From a checkpoint of a small mixture-of-experts model trained on Wikipedia: 721M tokens.
Below are experts of layer 3 (counted from 0) of a mixture-of-experts language model. Rows are named router (the router's row for the expert), up (a neuron's input weights, with its number) and show model dimensions 192-383. Each number is 500 + 25 x the weight over its row's rms, rounded and kept within 0 to 999. Numbers have three digits each.
Before each expert's rows: a language model's description of what the expert responds to. This comes from a sample of Wikipedia text that the model never trained on.

# expert 28
What it handles: Pipe separators between table cells and semicolons between list items, especially in climate tables, sports statistics and infobox lines.
router:522461473544526525490457508512501517489519570487497496524491541531450483484494497518552503477470519464496539517493467463501528524504489545505509531487502546508505462477435495567531503497461480489477521462507497509504479528508482485476558497484496485538462505529511518528498505512542481499529514517485520490514504475491500507497543479500472519478528462510539491501517495461483568516504491517537506502478454478514488475509497488524502499548504520479460499505508500469517501500503487506511518549478508480475547469536525550529478479479561516437506492529498489490525495541523512506
up0:519525544442529492505508540502509519519516527458549457488486469499466494469486482496542512502485496455510488525483489513516485503469471501496449499484485526489520486470496483519504496488474501498488478461485497453469457483566487510496520535556460498543499503499486497492442521521482528491489519486494516549509484535501484510516519537450498485507493477494506497500484508491497507538470514490503474508522519510561484475473465469490490549485490502514510472512513528478531502496465522521514471471496510489517452507508531520489498530532493498534500513510547500539528519535501515501
up1:516497508486534460495464485495486536534466492439564528467502517451484476451495508525548521476444502463510489500516489535495499507516523513508517464487450459507519476507561481462486459473494465477531570491501512504467498488482506475486511486469515498490481506497517521526537499467521488537471503500502477488530453512495532494518509502497514488494495480533482507514495498491500535490524483476480526503479511519467545501526533500485501522460498502499512482503457483514473475480553487540502470494526513510539433527481512526469497493526525459473489490480512495458480554502481522493
up2:501466526503469468515471499495486464448492496506533506488464467515477509547515526529520490417501477546485534522476501460494529475503509507509513514472489501527494482520472474512528493539533511489485477550516489505517506453511470480490481496504494516496502519517485480516511506486503490538480536485496492476514489460538435492519509489492526500493486498508538465540516522533484509484499508460533551508493500491558481529532469540499499525526489519547490504532468459479463500560509507497521521501541503486437495490498528422494467519482485488505496460523488519521502520511490527489
up3:503491446530506464500434460493515489561519516484537523454495474455487502514543457517528486516460491514450499500442506500515497515513470499496488478521503490528471500538519509522526455502528481453509508506511493520551486500493477511497497508493497469506501511518510440502512519506489514506483504500483483511493501548499478492471516513511464532505491511428464525515500466498510504530480495498486525520484498500485496492528464504476487477484496489501525522490492504486513476521555529504503534463482520504499447456532501516493511559488477518525469501477516547513500501505533503515
up4:482474533511504517453497497496481477504466515517515479467517526441515511493528485473492494503450492475484511511522492524535488522538490496494498524505508521473505493475502553472538476505549491494451508495514498545467499529501489518470514518488461492466489488516506527522521501508499485511529483494487491493455497467502509514521510479480514510455511545508482489501526478481518508503498455481495491486509473497504522474525454482484547491529507492513487492555528474437506504460476471434505492508422491523474493464492483518493520497511506515531480504474535537506505506499523505519
up5:501489550488527496526512516494509503520484518517546507455509448468520472512541498499520509522505490485494513495494487489496486507462513537525507455473454537502533452457512479507504418489501458467501505477492493533511470519504532482501483486500509543488479557498497509470483506462494502506492505504487536483525514492550513450507514471481488503523495532485525531481505479544464528528492507503548506510489528540486489536523554469488499493458483492476495527476515532505508462513489454523537534515509500472464488502487500463497518502469514501502574452458451489486497476542481464495
up6:535463540490473493521510467512496472518477482451500522459499441521525482498469515481493551507500509529465500514548474494515522502503556525535544529442480477479499497477482534507479473497573489490506492509549508506495532533512492477490468484493468508488517477485506478460501502488508478441549553482493537466486502488462520506492516479475511486497488516494474531533509499505500526515482535443481484453490483470517513516464446440522529518478508474529486512501502486508511477499482498471549474495524523484545501484457495484484483509528476497497512488501508515541501472446517459491
up7:494521535482517496464500525525478492477488536496498524500449502484509482498495512557486502529502525490540519480495472492498465526514479510494482509478526542535478554497511497504460455533478539500532512533512516511499488550483495558492489475518501503506530503478471471514487520469545499526535507493480533489480507536527495497470556488513527488490510439492500460533484509505482502515501463492494471501510494508490477514495498489496503541519543469489492437506504479438527508495486535513448528487478502486521493469511446504482537514503535508514501509524511512481504463465486531476
up8:497539455487500484536489455523489506511532514500519485517495445497525446516455493504522497532484522458540511496462496514516514520525477466465508494539496486488513490473464482482510511508498519477463486442489466461484485500546505524570487490515525462493479488511549487468539477510470513464474510468494476469483496492478520438464474476492498487566475523492549509450501501504510469486500534502487514483495496435493511502500471506555535508488528484511506528457476497492542488488486481501462503536487469542482496444512486515494508469526476529508501488525508572529474513486478518489
up9:476486519470483475514512530484516520478454487522518519478497539470493484494417493505481534454486437491527456486504494475454548457503505505509511479501505514494497499497526467474442506433493523501474480526503466575523450477494545513487526456555566508453521496491490495494526516485503524468508462469515500507533497476505468462482508489494507538467476484503460518495533493490577465496468519519513499458519485546491471502477506516564502513530545483500485517486523520507498522432476508509498528516507495467511492498497503453501532513481519502501501473507522470512500496498512504498
up10:548518496492506504479512499499458527467494485473499536487505535478489500510519547534495519492476462549502461533505419516511511511471541457490527486534514520508487509490514507507526509483449496467474528500517485468522506476500513479502491531493492537485465489517497495527461536482540516510472503508500542505499497438516519492459522506463536545526544527463504540521498424481456522521473482473510504509465504544499491546486500473503514482473478467558495458547454506486519528524522490484493521500486532473495540484505557518535503511488504516511521537479499512509538496497524498526
up11:492457516475485516511533501492511484532465502478497491533476499494509522494529494498484522498492539475506542535511504489508498499545466525496525488463533540478544497494480481516498487533464517462516471514450516485480476529473491433522492492498495499470543510537529488482480487475539521496495507471493500502526500527481512479494483537493536500510513508539519494498535491457483514503519491491490452533505471495531536499513526520510593484483448513515508482514494510506490510516463474474501518476525513494510449440503525461547534497534539526518508482481515459473549493495481512527
up12:502516527497505490504488490536530508492483475498518501488497474474502549509518480542489514454494514501555491493533499486518471487511512525516485509516462518527525502465495451487477491474505527452503482473520493497535511495509489455468537459516475481529478540535478471493499493516509549517509523518501554512462547436525460464511479490513529509497503493525521526509499466488552443487492467511510499480514503471467535528507547521513487459501536457488473562514497488512536477480498487512468513508485493476458470491490503495496503481440486525488459487490530496513538509480535523443
up13:472504471473474488515477492508463529468485475478519517439513500521463508516506479489537472470532486505515477509498476521469525545503513535501495482517474509522534517503492436486471519513491478485498521483511509525534538537473522437519516507444523532488489533522476511516493545488482502501484507499442513517508526482497539514513502476478453521483520518435509522551498475499469497512511468525542522474496548477486520582468452481488470482468562477498508546548482487492491527469515523446463515521510524456531473507469509551501508496484500492486480535527489514501524490515499506496
up14:451527511511482477519497554473528529495499483532501510512493512485488520470555468498533511539520495481493506476488473506523423501517487512536512517497506465479475511496483478505527525552473480491515530481488482526561487518516481472491482503525478560511502531539547489486542506519523493521505461532504501455496518476493505506504528496473517517514531503462464519449478483468500477489516494485510477512486545486499475519479453442492465454485504535523506484510481467502486522480540469520518542432478533492526520459515530501479480503514540512501477508452507488516500476516533476504
up15:506491542516468488561477508495483496531509492493545554517537501469489494500547536482505495449487492504508467485491442553497535526509443536485496551520519504500487506533477494480499478502479514519472487513516472506495525472499528453510541510513476487457461517554490479520508540494536501518469524518443496498513493511529524479495501488477500511477516466492526503552527463498496553485464552479501549507509489453483503478486506475496476452497518472531504505482509481475496521477532491500506433528485489540477466514504519491472533502498499503492534556484512492510503517503520501444
up16:482499513467520463518462516508459536513534476520453513486541494521494510503458475513462509533501517468441510494535445496509459488526496540524499492490482446549530486491495444510520473511493486531525511474477444531494500483516499476514519483538491485525516516499505489510460532491469482514486495489486483462502475540509465521475495498466515461531457513508508537499507503570505505502478491488487527462516478477510480506515462482473504516473467495518502522515489470502498517531499520483492497527530488569497543536504555513480500499506487475479561484520499527543489504528504465513
up17:480449545463488536459512457533469439462503506504508502473476518490476503552495516494515474494495505483520520498517508487452513528483506521506489461488515497487505483496448530524523497530505492482456488490529471478480495542484487465459538482513489504498501521515474461485532520524508496417496501528517536486494483543512491486547492472493521524522540483469494521533470444448488507507452488483494489501523491505433535448527513491486488497515456520468577507555528533489486505490517473526490482496503451481459495516509520533496491540511471481490518521487467470488548495522499500493
up18:519510512509546487499508543549463481534514504482504486471495493507514481483512462497477517481512487465494527498489531533505498473492559489494489512518574501499495462486446517522508484518487547515460504527446491499473476497528455493482478503511519525512563491508491523476463522474499536427459545485499498487475481467486475524501537507484464504480513496550499457496538481515524537484454503513512535500494525500500471509504547516513483514480489468479518491468494524486510485485460524520511486484518480490467494485511558499514433503527530494530533459459510489525509495534536513491
up19:517471448561504499501506499471501490484470477489511455520527459480480492485517513490513492500494495457493486530522520462425496546501505507515487547498483498513496506469502490465496516507528499509511552492450524511519524495546459491503524494521515476531459520480516471523507507500490491531518526495507479486496525520490511558497511519490521500506456474496526522501518481497473516490497485482557518525555466545538516468531492519504496473528483493479461447482513495481529521508496507521515481484495514484461510492490500498521523478508498528502512503496519499509485486470498532477
up20:499483501481503486493522518514492490511493445450494535512523495526492451515490479508457472493498572515494521509549513506506525503533494521490531443465474466458503513517471535461442529553501542554516510507502552529494544490504489497518456573503494490502451436546513512512499499502469538525515486466485550455485472488536501496461452552512511490507538476536505485489477510533476512538485486499494483532538512492529483496520550545481512497478518521514503498520530505531459480522517540502523542484509482449515501553507500507489488470499517527528497479507520469529478493521533560517
up21:509458491499489499457514489528532471475466535522576533500528448463521535501529524498491498521513510501474480539510492486487574510518521535496506541503515453478468482518490496520484463477539531501471528481522520488526524510494502476479514517513502485480508511540488469507490520502490513470489521458485531520503525480465512490538487523512494515450471521475489493469486482492526475499501510475501511525501500548432539482483514485529461544518465492487444487485528465483456533484470507500510536468521486480448496488501469510484489521477501471505479512504492488493468533525531488476
up22:462564504497507489515493483471491492471534482542495474523545497499508450501516513472507505490528502525444456522514482541507485427505494496518453539501490486526496536489469502473481529467485504526497522472518513499487503497509529485494455499484459493466537481483510475540463533443493510506548477534477497537541484549525515548473514522471494503470516486497494503515471499490475522532495461480503485493555506440512529550491485539512447520490464487486561497448453522504498494477541496496503514511504545520524507475544501510517555506488502478513513495529520541513440522526495525522

# expert 38
What it handles: City, country and state names and years after in, of or New, such as York, Paris, India, Zealand, 2019.
router:479479453491503472481465529508487521457504523520520536474510476467503495515526501508501584476463516453485503495507500486518511518473478537581520498503500472527497543524442514510458503502483491485523473478484519535504504538538453447474515534485496493507454475533528510513493512492544466507513522508467514496486484501498503495491463484488535492514484469478521466499490490496485549430445527519517502496490480515529479470510501521531498498521531529515536479505499506413500515523514465467452497506515477490481528452520492549509507461475522504495490507497492473463491504471497535499
up0:475512461489499472529511511551519524472498519503513521486526508481486500494497489494510495490566507451492474515448546535433499486529508522551497534494492492501509483530497500465479478526473470507546481518496529526522515492497476537530509538498539486538508483512519457501517524473469483499506527480470511540474506543492494509526494540481501488518493502498492523481548469458479508486493481486478448473533496489494486500514529545474530527472507518512496456487439496476468449522475488498517495499474519514486501480478534524494514449496479508501494504520445527483517517491512504492
up1:508486493538510437479503522504465541517468564499558487479538498495493504535496504505489518514486470501462470503492520518470489552501470503492499506468470511490499524524521453474467489488495510496537494522541498514483478496531481482516473472515457539454487489489523501504497472522486490502545527494531508472501541502531504513500461449483515516523523563550472478507496485478512487544494492486504490513502517507484515533518533487498478468517525535538518483493487478499462480518461498470490512496495482479492495447507560531479475542455512529523517517493458534516506453526494494506
up2:474502483495558480519512514490502503497492508481591443499489512506477522546518498507495497530442465478526511458508505496497488495493503489514438523514519500463511535511476512487496468502536528513545483499525521489474461524494471519467486469488496523527528519472481470501516540480512446493527506554443558474516489508517510476484547515526454490492478448451475477457548531475437498544511528475529472513526475485490506485467562487495527541521527530499522516476503477458514507527532434487545499509520488507530509505509504478507497503540449464523490519483523492530523519505422485503
up3:522476475502502487504478514514509470496471527536459529486536500439524472498483478491442505523508506507504494509513520483486500479480493473504505558528481525525496477531537520518530498485508454486498493494494498525525485525537524514479499499492489521496483453526492524491498468476565488500464495495466548463477503533548454508465468513503474502520484509489485485519526504502497476489501500504511519452523444529510468536505488537546519498474483532516510528520514510491464487494492505479490464520497503506498484531505542506468456489472512516526507502483494513532521517567535468519
up4:517489529566511500481489535503505498521500448530461533504512478524522476480519465506501513510498486512500475458532498494565509497517475495483526474507497543457476440478515455522506557504486504502503520486462502489507455496557447539495528495461515517511505503511539489488506526496559511499501489515499493437468498503423498489511484501500500497533500501508502500501499476481506505539467503540497536501502503505491519508491500508480495495503463528479473440528528525512524477433491482530512488506481489564529488507501499512494489553519518509483482480473489552521463491482536461524
up5:515508461491489489530495485510532528482523516479564453508484478510477494497471505501460497485501519501510460472535496480460480496504480522486529527508506465529497531539481517475491506521512509488553417483528503512476524502505509489497541492537512508507505528501487441496519504484499510461481532496511502501515538522537499532511523522516495487458493481530521490521498497502440477520471437453467528505503505514530523483521521550505491479503510531508539466484455515485512480484499504488468528539471477513471482470520479467523490469521523472490515476445487524487522531470525499474
up6:479506503495542500489537515502540499496492493528479516476520516518479473487525449506492505525508472459469463486512517517509501517506525501556497443458512477528466478496522457501492476469481478511501564506482499423497444475487497522500555498489471532480490502509464509515504539499499488500518462519489488573528502525510444515466503454516545517500450546526485551495486476482518523484493530498544482520457521455490495471511510445527485546468498514505462486519512510505505487476529476472520485480550484495494480446520502505510483474501491519491552528481495470493473495492510510482
up7:491521503522501501511518488563479540502496493502488522486515506468486488482503493473507486530531473542488470457487474489521498527500524518530505517500463476526505506504473468505496514486483507521489515514529499541505495514512507490470525508485521537508509506496512483533529554525554536518464541494524418501499508486534517491485492518510526490508539480530484541475499472504485505505527479503474479572474504515538497480498497507491523494499531466513478500507512506483498491535490472506527481517505498529469504546529478487528502464450529487497473553527485451485469530494517520479
up8:496496482506558534525522549537524506491475501519501505534474518504529516492523511476501509525463508514511463498472455500542457525495460482514509535475448469505488508526471496515488476472517437499482458449481470485514524495516485530450491517470462532515497479527481472501498543501514452502521517483507495489506512511500524483470503527528545535464496477456524524464497504493478488465475525495542436478534454487492552515496471480475513524502501523478484488510492516465516492502511511509529509532504531484469532496492532492500496492482534493517462453545466515515539483499485479491
up9:527516494520481479510502448494494503490529506424468478535481503472476508490479476483536516461511462472539489506476524492483485547494538496515479515511497508560484463534511483484531476496506515497551515513538513545510473456496496456491527510514517547522450476490511487485480518549537541483510523538521543484456508497457500432510512499499480518479499566483504529489443441492475540532493530499504498520491495492486511518471502468461500513489474493466497490506502506463479523487524482500555512503496513513524477485517527506424488476493541483499534503474538481486488480520468483509
up10:462485506518532487530427479563484486461507478489483506513514472500572475498503479471464524504513495481446459520494522518462559497504464482459484482488523494477475500439504476475509516524487473516524472481492548516562511508533503468484511503505525522493531461478481456507480445477516518476503505506503500454514494502510510472466465501468512516517483510489513472496510499507472551504479535479480496516535512520522494504503507515487512518483479499536500575509509507497485477515512490479451507542470482506516530515502508529486454483530500507532541532496508506532462495547469531549
up11:496507526515538499523504499507490515521507513520535540514515525490519494516497490519471413492517567477515483509550526521471492527493510495497453503541528526446526487523501460514522489513467483482461492493459499512493469477482482499453530540455480493468513511489506485498541529483523462534509531495538471497457492502479485507481490542566520504517463519467530480491487447508538473501527502493479519482490525523466502458496520530500537499507517534508477492528530527485481512538486474484514470553503470554495453555475489501519490472516487511495488522511517470483521535491533493524
up12:489511499504505543473519492479456485489473477516553485493481491523449518488495512518531516507536448489501506538446489493470522522512464521497494488571509555537489512530513523497528488539521485497507480466508474507499494481477506489529522524492524485482557502465484514497476558493471503470478507457491525476538485462494490507536500468545475528537504484491544520462523546479472493496498526533514522492512497488488504511504516519531481487504490495508509499499500502491483476541495488451514479547501517523527532515504468487501505510465474517525483531500468486505533497504485466486
up13:456508490473494508511515543468504516446506462534555445547504507495507511493441584483511519485491486507466497547502518481516513497480485526480480515513533484463537506473463485476514497489516517551515499468498528530462517478481505482510502494506555505524472532498475506506511502512511517511522507548470536460480510516514499541481521493499478531496491543525502473529485473469506531500499490425467515515512495488516497490511542485512486488480474504513513470484468457499485507507504463535485511509485500486483465509495458484491476503481499544516490484505424534456550558492507547517
up14:493482515459500499457516519494510503481416496508475543464555496531472458507528516500492495525533499500517475496520506493482548499491491514533419499505478520508492475508479534524501510473510538523473504500524487520453495476527524489516515505542496492488497494501476442459476540502510533462517544489434531523528475493449550527505475485495495493516508495466459490475540510497507507512444530498525504493457476479505485499503521492502507516473541487511499485502496511505516488519494493466459494500502511494517479531498528480475474484446508515511463526515469508501509514497463462499
up15:468496548526504492517490458509539513485485496506494481492545485528492508564482518523533471454440499493503541525500468511491488522482499514514527510482502466498483519514479515529480499498506515532513488483497561495508523519528492524491467472499468456545475530544499469489481534499478511491543502488525492514516501461553525511499505526492539540513461495495481518387480502474473492472497476495511486501498488507529485507523552532518487563488482504495516479493537561484472460502483509465537499519516468503472544505472513508500544493463469529516500470533504512502491487479487506503
up16:526513490494471457477533491495513502476486488504536531487495504491515473554510534520498545525461547533506506509521532487465490530471495505478514528501494515516497521515519474497520513509516522505518524537507484488509467498488434492491521517487448549498469546511448523505481465485539507569509502536524465486481482541485484511528538467463497493501484483507533456479483531493545484514477468505523472476523500470517496533478491482504530547499497460472516461483524497462530561459487502465475467512497475521495518490503484526478519539475462477449495472513510481527526536442468484534
up17:510510485474489524518474477517471495528496501559504454465532468497487482468457522505509526467515481572476503466471492470486516505518454467485493469536449454513467535472469550487543489498538507501507479486506483527472569480490514511483519554477511509486526453493471541508488456430494559493538470488494511473483528529491457465554542517474483518495474516499539476491525527487525478514476507498473484466470534520529485452470524513521495490465497485491465534489484498491515509508499515450491486495474498516482500497486471433521453478476491505509450486488522500521510522506474545488
up18:485494514478464458539561511537519509479511485549512489511503527547438516515506447468497527475498511510507491495506513483499526468506474512517516518518508473521513494533502488505489488497556476496494481496543453500476526488509511468472495464474507539525536474484485490515526528479464476455499490497548494555493492547492510492472512500470508512482495497508489510458502494453487482460478488510507457563500459522496514522508493489456485469475510515493530482468527531498489464493513490527475533516466448511488494479538480511495483469459495484519536477447546525503510493508491522523
up19:532514481514479486458517479482512500453487496521491439505539488530517511524501493509531521493520485519518506539499513462450460477480507479519498515546467480505489508476488503490499505487496525503450503476519507497495527481545525527457533516541527471561516486501525496515528513455512446545470504524522485523482478498513519477543491489498509497517529483505479508476441494507442466459562518518498506477513495477495501466470518483506470516551518568503483490515499501503492508448499474480512503523529549472497550435476493518501495492500493508521539489497458530499450528495497516474
up20:494465499521494519479458506490502512508479451501465536468526500531558540538492491545506462524459534470508503516496508516472525462454479523505522512491517518535502514466519464519547491474493505485516481470517492508546505479491534477531486475493518481490530502565503519517492512498509489523531549506495506492493536494526520500533487482503473541481478518523510480503507491496487480481522527499488488484529520515515490511480477484504489527514484511488489501543514469487510488462480481480528523493478491541477505491496508524495508518443497487483514514535543515476486500542484471479
up21:516524522494535491516509556512491488542467494499510496518525445542491480507484524536537533478522491459499475527466482482510478515555489464540498481482446509487512520508525470523458472503505502538514519514503515503483495523465480539465488488474515538492510518495520465491497495519565521521540487509472529460487500544535517481486538493496513523505522489486461478506546513578493485510498515476500497494506515514507479512492467480498495506539491498474489516483482534501485509517483515451541540557487484520474466505536503530490479474547480543483547497505476497519559493458516494526
up22:491456534489522495486471533487559499503487516543490511490493546479506479529516522458540504539485506489508525530449511520459479499512505515523459429483514515479517475470496478482509500471538512473512530520483522521498475535528485524542498492522506544495528504529476491476510507487495474475469505551526503455492516511490460503541509490490474534499476494473467494549511495495543510514498505537493500503479466478488506522464527481519489519466418445506497497558514498504498531486506493504538453488530529508514484514522484477518507508521488501460515480514528511535483511545521536523

# expert 30
What it handles: Pipe separators and semicolons right after a number inside tables of election results, squad statistics, poll figures and match scores.
router:487502437491477477523443503518475514499505554441484491514540511525491473540522479499542542479510524451490472493487442481481498530508515495496512508503457494502483498513484520507502541546488466513497528445507476518529513498500495467507577474478511542507488492517545477486540522497557515517535494516499518459482492534504537482448489494517498487490485501501534520507514492475440568515476477522492496524480499498473516474490507498513497545527555517488496489478476547487484494526479481470443495498474492497494510470547515509487507511504511481459515503482518480483518500500456498472
up3:504488501520525497508550533506518465452518509508499533497507505454498502482505465495447486478559469496485480468478469506520546499509532539529518562505504483492500477558537494485483486505447503550500519531486462515495494489488498468434513503515528528531463459512465499527516531502530526505498482494458503498471496537545510497501529497470534485497552537469509517506449546543501515512492501455484506531521474527416517490541466482518526512480522507488477516513544504511480495474464501535503443499514497501473497521494513491486521484536482530494498489462497474515521526517466521505
up4:529525493520477535505489547476500478523547513479515526525473492523499507482504533533536485474511516477485470513499448464449494513519456482525465509478507536489571501453484477488468544491499508484497521467487508501487431480494513524492515493492503514488487518514533471460477551493492524490525471537494460476486496518513515493492502499473455484492524519482518515542527474493524509492490517497500492498524527481451468475516531455499463535529503479481498473487498491498442542450481522504536499510518527568499516510445488520483502469532506495484514502482537498513513481477498473514
up5:509488458515487470434463496473512536509522493545457472512484505509512504512535504524487475507479549427481494521447483460435508505476502524474486516504495533436481500462498489504498508524485506504534486482485485536485513455525529514519520495488518482485471497500542504484536491523483516509476499463470494507483488524488543461524465487483502466461504498487550539531484499522533528534484491480497479473528518476531481511490544479498486488464557547508483505486521531484482539498483498507512505497528474545487486485459499504480529487480558485469483542486518504502533497514507517504
up6:494514490505507471479470478548482492472535502530461504515493449474508491542507538499531478507525513485520540511513460518482532475510488503515541513481506510539531537516506483500496517497474513502492514451439464524508480506497491531476539533517516510538496514492502425527489490521492482517520508525525483491491551509487486519521508492507482480487506453503448495502475546474502559509533489517496532450475437517480482521458517514502497507503497489463489515482479519512476509525484521437487469522516501488545475483491546501504516518495506491494523500497483516505546510512537520526
up7:529521473474454476462499505511481500481511558516503490488475485469514532542513500489479477504513526491522490541503483534496467548447485502501535502492526479501543489500479529459519496477557461504503503513476491492482519461504513527527514510472495505539534498494471510531513540525478558516496494538538476479481470505504457503536454506473482493530498509514533481468486504436490498488498534492478471509551498536509458505501483485535509480516540496495520479515471555525471443484517467532466493505534539488462476494553518497463521463467484499505467482486481522488516505431525523459
up8:484492478532497473513442520543517533520452492527541500501435502488520558507515478470506511488482525494520528511493527484530506491471451517485507521508513502473504499487481548481524502489520511498500459496521552537538477530472503523491485517523480457493476492479517496536515537526507433484509533481439502486484477514471502500517485448461499512488533531531545479510493425494481526504494538489530447505472489456514481484526502476492528497494497541553508519545527545464502460511471501502505499510519465546521525530490475496517491501501521463510467534505473489480510511477509484517
up9:483486507509472448476480508505460520519506484475524508525502505520475486480520470501535522515488564497504499497498447540505488511539515492526486514509532491472507488507498501521466485489501462476512521506506487504498504509505503508503498485531520522447499504481507489506506518509514537501500508480513551517525495503491504522509478468459526499536432512526505488509507497486520498499493499478459501531486486537512485505486476519479473486462530505517481465496541473447501504536528533498510487472470514466491444446481523464529480449536501478500504483457507518508484483454539484469
up10:490494487538495471512503508503509450462473505523522509482494473486483460549507501478487512473485534507479509521514482510512504466469502470505500515466532517496478472485508473485499505541550467540529455494496516503500505497528453514519485523506497527537533531531546470514479506493522520497538507513462467487542499494450528525499508484507515538506508509512490470538475517497442523487476542487462479522496471501496514534513508529451534491495507532494458452491489511516526515524455540486495498487474505521428510485499526528476504521541544500524509525459466505503475530432502458505
up11:508488439501526515515499545526484478497527503498484523525509551504535496485493498451539505464506495491521485503447536479486512516490500476517495492474557517507531521476487492482522466508509517491506485460525484497497484492499452503482489494505554494521505513465478550488499491514505490528511504466527504458453487516489462481478532497496556492492502488456480513510523484501504519540490522499541473508487545500494495537571465508516427501461519500505532494524513491543447566524504450536494527480485542487487492477513490508454493510528529528499520533486470493499487511494437479514
up12:484442486490535500489507502475473501528502472526470568503495504498523519481557528507508497513547509493519513478495501480456505491561509464525537477497491469520491491490444491456464494449494512472530531492489502486485501465529504486479510523480502494516468515508469501522505458454490475523471512530497476519490477493491547487558491533501493499520489519509554489524483517496526520489492489498539472458496519492542550543490505533500478462472455496492512494515454505502492524485515486510490552513530504487477495490520535492579504483489432532524542498497542483476494517457514547466
up13:478526472491530442519513524516520526515517491537549550551501461475529530531504469527459536520518496472499527504533472480543511497534486527513481495447508489498541470480543503480491478461531504529496501492534482522498507490447486490500496504491530519495492486498500533520516531481494498483477532536499501456533503494488518505516475500507506532523493512480517462490477508556485456501500428494508484551555472464485458486495504506485499491500521486516501512493497513456506505506496467508479505545477483517505510496518480493522489517467539523494486487501450541489469529506454484490
up14:504487497499482492486507561454505481475508468506494454494538487467530478519545531516489525470498515493486511550489480501479469520504486494539472495499515440502469490455493535522447454456530492516543524489542514523501485476515533457462512492473458464500484536525463435491490503514528515563520521513529500539488546513495455436494500492549531483519508508472533518492510535504477480522518465553501493463473509458537459498490486486503486495458516481508500503492462505525561497519466505465520500529487497525475561531501501464485520501546483521515554506478478507530496492495542445538
up15:482444456524526532520488492479465500481557503480505441507504527528493520506482481483484574496503514517498466459541448512497476543501476488495507545512495497542450524486502491498472474527480484492505430502519506532517502509499500498485506458482482552507539536511521509497511482480466503486538489511501492499492526479488513497505509508541499481557484447485455521461470520494536488500460463493546480533471483520486502529508499488547485457523485499452519520499484504525535470565506485511523538518487508534507492490521527518477491467484489473482514471463500498555513514527468504520
up16:496457510481494489506499485477507485518508520548492531520513512459516536515496536534507493448535527498551469475542509483487527468514536471500511508467484548464487507543503454480486507498461497511522507516518458493475464504516516457501533522459501481454536488515515462505467484442526545480534473504492509516537485510530483459467491505467504449510490476496461504494534445539492490526504462511491548485523490492538464512503555559527496507485536485487479506469496478525507497518542497522553549494494494477513533535492516527482497501565503507482496488515515523417469535517463521477
up17:441508475546488497520471444549521503528494522514538511478526476505514460508511517540549505517491491563483502511487486509531507513507495498487515468520518528528546491498532519505493495537501483515487547531528540509517454524527466511498470470498549487460491561481540513468531481506467521462469525501504512500502605501507535523458490417498493494513508502499472516481539513462498518478505479494493499501507492535507509512486504507517496477565488478494464498450496534476497434513504519485478525516503494495501487476504513533514459516501544511468509490459517529506493514516494504541
up18:468522501518531465519488498525457539470560476499480500506532494502488505492513493507501537494492502510505539506523488534477506451523496505518496464492489496532527500563548490482508555520518518512493476492489474528492510483553501499434520481472539455486553526452464490524478484509537538495491484502547482476512528530519473471575501481526520515504469516496504496514483475425499490499528510520519512526485525544499528456466487455478505480508492508446560484490458484532457491512506544572502455506501525502464499486505481443513453551533522496505514463524439470483502499485513486510
up19:530514534514542480512494511529547482452501493487521474474487525492456495469499500515479525537496481530516516464489479482494504471541465490486552468527469488489514507504503492488491495506500513473522531496525487509458527497502534480516512448493516534457515466522525481523461525478489463472514495502458495455520523492546533484485539512532502514507492531502508534502425479500505483488465493473501488477499428534479507499516492534476479471475520494468475507526482522489491515495501496536481475516490516516567510473505515523520497459512479484456513480520452527542489507487511496464
up20:504489496557499479531469470482495497473492466529534529513504492495471461494498482523478503524487511468525508425528528542515538492561555440533497499477506507477538528482511536534505510482500506522468521502498494506502445495509505479498533507494525471500459527513516506526518513490499547501523491495554478466486520497531497473508495467509524456489485447480524515481536470496497551503492507499511545441474512533521473455436501442492484500503498502493496465503521495522521513480525470506506510542473506517485516488471456471478540513527493490503501504529489502494475511532507474491
up21:486515457487526502523535512508494492530514441533480501508506535503490522489473437483533486482476517529437502490520490467496492503491507499537477520517461518523495486457493479511500495545465475510494531490502493501528453460465494490497495500550512532547485482533481496482516492490522498510453492529513509492497509533488481534509507496488518478501510479535433452457506487506541524475504466484466494535504522535550525513504537516528503462490457540489509509519519513498449499492529503500532502473530504466499523521511464492499477545528507517492462497480545520529521484511488519524
up22:551469492504519480527538494510490481489473489481518505498469460515480499502500498503556522521512467486503540489505478500498492484512496472502534476506537520490456553469459463470516505477468490469504514500518450548488477515475519534483539480476492490503469486488497531466500501516497499524531492462525527482493516482516470491512493539490482485523495494500471529450519533508455480475484505513486490488509497473457520499471489515472465491505486523533503492508494476505508521512493462481464519470462490441486479499522499484505530466540521486425490535510486481457502461502488461464
up23:501465485506476473524496493509488492524512521532517491489501499498545590492479472491489464506518461530502529484469536474504482503474512504480500502514492501474481481481480491495522512514488531456495473503547528499510483526497504505501519499486522499512516518550551511507499480487512480484471514520495483445475534519492513499502536491519473500496487556545509472497492501515454505472507431505507508467523505484525478559521526477500550507493458501517538544515483457491510490545516483477503503478510487450511490468483530540492487504470512516489478481511453476492507500506508525530
up24:564457520496461499539500468538473471535506496510491503470528450522486503540500491522544519520496546490473491472489527445490479484494515500458493474495490533498517510526510513561515550501537514437471490511501489480528519530481495477504488492495505477518540470526491465500480505488532497487506503530495500471483517522474496503500482450546487504512486500540507486472501515511538530533472457491474459544505486534517504512461496510538516524504478461546496486498535499456523485510473490520515506536497505496541518504452515502423521554513511523483476523517456532531503503516470481490
up25:536486483500471490522483545525488488466530495512499479486502504532490492580509488503496493471523525510460450536525452530530505490489497513470481500464457451494538482507494515474482516485481486523502553523511463507490508475564516483459515533463516475515526488508506463484489487535495468481480496495503508493503510535497461492497514488533527481497514441509546513450491480536497502440488516501532508495497497527524536483463511477461509500522515471534522476501492483511489500520501487478538449506497502521510481525487518543496471519511486486471484482503472491489535492525487514480